Weights of a small mixture-of-experts language model, trained from scratch on English Wikipedia: width 224.
Below are experts of layer 5 (counted from 0) of a mixture-of-experts language model. Rows are named router (the router's row for the expert) and show model dimensions 0-223. Each number is 50 + 15 x the weight over its row's rms, rounded and kept within 0 to 99.
After each expert's rows: a language model's description of what the expert responds to. This comes from a sample of Wikipedia text that the model never trained on.

# expert 21
router:61 60 50 49 28 55 34 40 31 31 57 21 50 71 73 22 80 40 69 49 58 53 50 26 64 42 73 49 34 53 38 38 64 62 44 31 40 42 55 58 58 46 64 51 47 43 65 51 50 73 45 72 50 45 63 46 56 61 34 63 48 45 59 41 76 50 52 58 32 44 30 71 26 55 40 48 70 76 85 89 46 57 27 56 29 36 56 31 40 62 58 33 40 39 42 55 73 59 64 30 48 71 25 59 48 32 65 53 37 59 54 33 39 35 53 52 70 23 56 77 35 59 41 72 55 48 39 43 36 52 49 53 64 43 39 61 51 64 54 52 66 69 73 68 53 14 72 46 79 52 69 53 57 67 32 35 57 48 52 25 68 29 52 30 35 22 58 27 66 71 43 66 48 50 35 65 33 53 64 40 33 43 56 43 64 73 34 63 11 53 52 70 37 42 27 45 55 41 46 50 51 81 54 45 58 33 50 47 41 56 58 20 44 79 33 65 59 70 67 41 38 51 71 93
What it handles: Determiners like any, various, his, their after a verb or preposition, e.g. "denied any ties", plus word endings like -ed, -ated, -an.

# expert 22
router:11 34 64 44 82 43 34 63 44 67 48 22 23 65 51 59 51 71 64 56 29 59 73 54 52 65 52 40 63 64 49 62 61 54 58 76 58 36 51 63 47 34 47 37 41 46 29 28 42 79 45 28 55 47 30 53 56 54 35 64 50 37 31 66 36 37 32 62 27 55 27 37 54 57 22 58 50 34 43 36 48 61 68 58 40 55 50 65 66 59 65 51 38 66 46 62 37 37 41 56 42 50 53 54 79 55 45 61 53 56 49 22 34 70 23 28 14 66 28 39 55 36 25 48 43 59 43 60 48 63 56 52 59 38 80 43 32 57 66 56 56 19 69 59 58 52 69 49 46 31 31 61 73 56 26 47 37 37 42 59 37 27 65 72 42 61 21 46 76 28 68 31 36 64 34 31 72 84 58 91 65 45 61 49 48 73 44 49 71 70 64 40 84 67 48 39 54 36 43 69 29 49 54 45 17 39 49 67 44 44 49 42 49 40 38 66 41 51 49 62 34 72 55 32
What it handles: Colons and field-name words in infobox lines (Frequency:, Full name:, Coordinates), plus degree and minute signs in coordinates and taxonomy fields.

# expert 23
router:59 41 58 62 38 56 73 57 68 74 35 41 44 50 42 63 43 66 47 51 56 25 42 44 51 46 57 43 70 59 54 78 33 48 69 57 43 82 35 44 52 59 63 57 58 31 54 78 58 37 51 38 47 61 69 57 29 00 39 32 52 28 57 42 46 60 52 71 44 45 44 22 61 59 33 54 80 49 28 09 53 75 46 50 66 48 43 58 41 65 76 53 44 56 36 59 85 43 45 40 50 54 67 53 63 45 44 56 43 24 53 18 54 53 50 35 58 55 51 44 69 47 51 50 62 32 55 71 54 67 49 66 73 63 55 43 44 70 69 69 64 62 32 44 55 72 33 69 40 29 61 51 51 40 45 35 77 64 49 46 25 43 43 51 85 48 57 25 18 40 57 59 44 35 72 55 49 19 40 42 61 65 35 69 60 44 22 24 25 53 40 48 37 45 64 34 68 49 94 80 39 45 55 43 65 37 60 48 41 58 14 41 64 48 69 23 43 50 50 74 64 39 55 46
What it handles: Commas after clauses, place names or phrases, and inside numbers or lists; also semicolons, dashes and some Turkey/Ukraine tokens.

# expert 12
router:26 50 49 28 66 20 56 46 46 31 43 33 50 56 68 71 56 55 69 50 63 65 62 39 70 56 62 51 56 29 58 54 68 51 63 38 67 47 53 46 37 25 38 15 72 18 34 52 71 57 52 73 33 51 24 57 55 45 62 41 57 50 67 39 41 33 42 59 70 80 71 37 57 67 80 57 44 44 65 35 78 46 55 65 48 43 47 56 36 37 59 46 67 61 72 53 66 62 53 58 70 29 38 67 52 54 67 35 35 50 63 24 41 58 57 44 49 61 61 70 69 29 35 59 45 27 38 57 55 46 64 57 30 78 39 54 50 60 61 64 59 51 47 74 70 48 33 48 28 55 58 17 09 40 32 51 56 72 24 44 64 00 44 50 68 72 61 54 43 63 56 53 78 37 20 43 57 60 61 65 63 56 41 36 49 29 64 36 56 34 51 57 79 36 69 45 82 48 48 48 53 48 34 53 50 51 63 27 19 49 31 64 25 60 48 33 78 57 67 40 41 45 57 46
What it handles: Articles and determiners opening a noun phrase, mostly after "is", "was" or "as" in definitions, e.g. "is a township", "is the highest".

# expert 15
router:57 41 61 81 40 61 61 51 57 63 58 71 69 38 43 53 47 64 36 65 39 26 46 64 57 46 45 63 32 42 51 42 63 41 41 43 67 31 28 41 73 11 39 53 43 29 53 63 40 53 71 53 55 51 55 71 43 30 46 66 50 67 27 55 80 47 63 49 48 60 24 67 42 38 57 48 39 27 44 42 71 30 54 36 37 59 61 31 33 55 57 48 53 67 51 40 46 48 32 49 41 67 55 46 49 34 58 26 50 52 48 54 24 44 51 49 94 27 64 46 75 31 38 44 25 70 50 56 34 68 28 60 67 45 37 68 69 16 58 45 23 44 60 46 30 53 70 44 52 66 45 32 69 45 68 58 43 48 59 31 60 36 55 48 30 79 58 73 28 34 24 47 23 34 48 65 43 13 66 56 16 54 50 73 46 66 63 68 53 76 48 23 67 77 45 70 44 70 80 60 58 47 57 23 57 46 84 46 64 33 45 57 72 57 74 48 61 43 51 59 76 59 48 60
What it handles: Prepositions "in" and "with" and forms of have after a verb or noun, e.g. "move in with", "was in Chapel Hill", "still has remains".

# expert 26
router:55 30 37 59 84 43 70 52 58 57 62 45 59 42 67 37 38 57 41 42 19 46 28 51 42 19 50 59 58 50 24 48 48 11 52 60 47 45 60 42 55 57 60 96 38 59 36 33 50 22 40 43 64 57 36 58 39 84 54 60 45 38 41 59 53 18 62 50 68 40 56 46 60 57 72 47 51 59 41 51 52 40 54 50 36 42 51 43 66 39 73 16 46 54 52 40 52 38 75 57 69 44 80 22 55 78 54 67 62 81 33 57 44 48 58 72 29 42 70 25 64 75 74 34 64 39 37 44 51 40 53 83 53 35 63 38 74 42 14 57 69 54 43 41 44 25 41 45 51 28 60 47 66 74 43 43 44 59 26 50 55 26 37 55 26 64 72 59 30 53 38 69 67 45 62 53 32 60 40 07 56 50 45 56 52 30 40 38 48 57 52 61 30 38 49 49 53 41 63 47 47 28 43 32 73 43 48 54 60 59 13 67 58 51 63 79 68 52 42 66 40 53 33 69
What it handles: Syllable pieces of Indian, Pakistani and Arabic names and words, such as Bh, Singh, Khan, kar in Kottarakkara, ya in Narayana.

# expert 24
router:79 59 19 50 52 71 52 42 57 22 26 44 52 64 64 21 28 47 62 26 60 51 42 51 50 60 45 58 79 62 72 45 53 25 55 37 57 36 40 51 44 72 22 66 48 61 67 53 47 48 48 45 54 57 20 66 70 64 59 50 28 33 71 31 49 60 40 22 61 50 58 75 65 78 27 39 41 48 40 48 63 63 61 37 63 20 41 24 46 62 33 36 28 38 23 68 53 52 45 52 66 90 62 45 75 66 69 40 42 66 58 31 55 37 32 62 50 50 60 39 54 21 66 62 36 66 59 45 64 50 42 29 68 55 26 46 58 42 54 51 37 43 32 40 43 51 42 60 34 56 17 71 07 71 43 73 47 37 63 40 55 59 69 55 54 50 71 71 47 54 56 37 54 68 72 07 52 33 54 69 63 31 52 57 32 46 82 50 60 37 40 56 43 52 43 36 47 85 54 72 54 57 46 34 68 56 45 46 59 49 58 43 55 77 37 60 37 49 41 44 35 49 24 42
What it handles: Pipes opening a new table row after a line break, list dashes, and prepositions from, by, at, e.g. "Singles from", "borrowed from".

# expert 11
router:61 54 37 31 53 49 59 60 30 46 33 63 89 19 44 30 38 51 49 32 85 28 41 33 33 59 53 55 27 29 33 43 40 29 39 67 74 45 48 28 38 56 54 44 45 55 49 49 29 60 47 34 50 73 88 47 51 64 49 37 38 51 57 41 29 66 25 49 53 91 32 75 49 46 67 47 56 55 39 62 62 59 65 51 37 78 34 61 39 60 38 41 43 36 65 33 40 29 47 39 53 57 38 52 62 28 69 58 45 45 31 70 58 53 50 34 70 55 82 47 03 54 29 35 39 41 48 18 50 41 16 46 61 29 44 59 53 44 62 77 79 67 41 49 24 57 66 54 26 63 49 38 58 36 61 67 72 32 59 55 45 53 52 49 49 76 51 48 55 55 71 50 70 62 61 58 22 46 32 76 35 56 37 55 50 67 53 25 43 49 49 58 63 65 49 63 48 43 58 44 63 41 38 30 44 28 36 65 47 53 77 62 61 71 39 55 24 50 65 63 57 10 56 59
What it handles: Prepositions linking nouns, overwhelmingly of after part, end, member, plus to, under, over, about and approximately.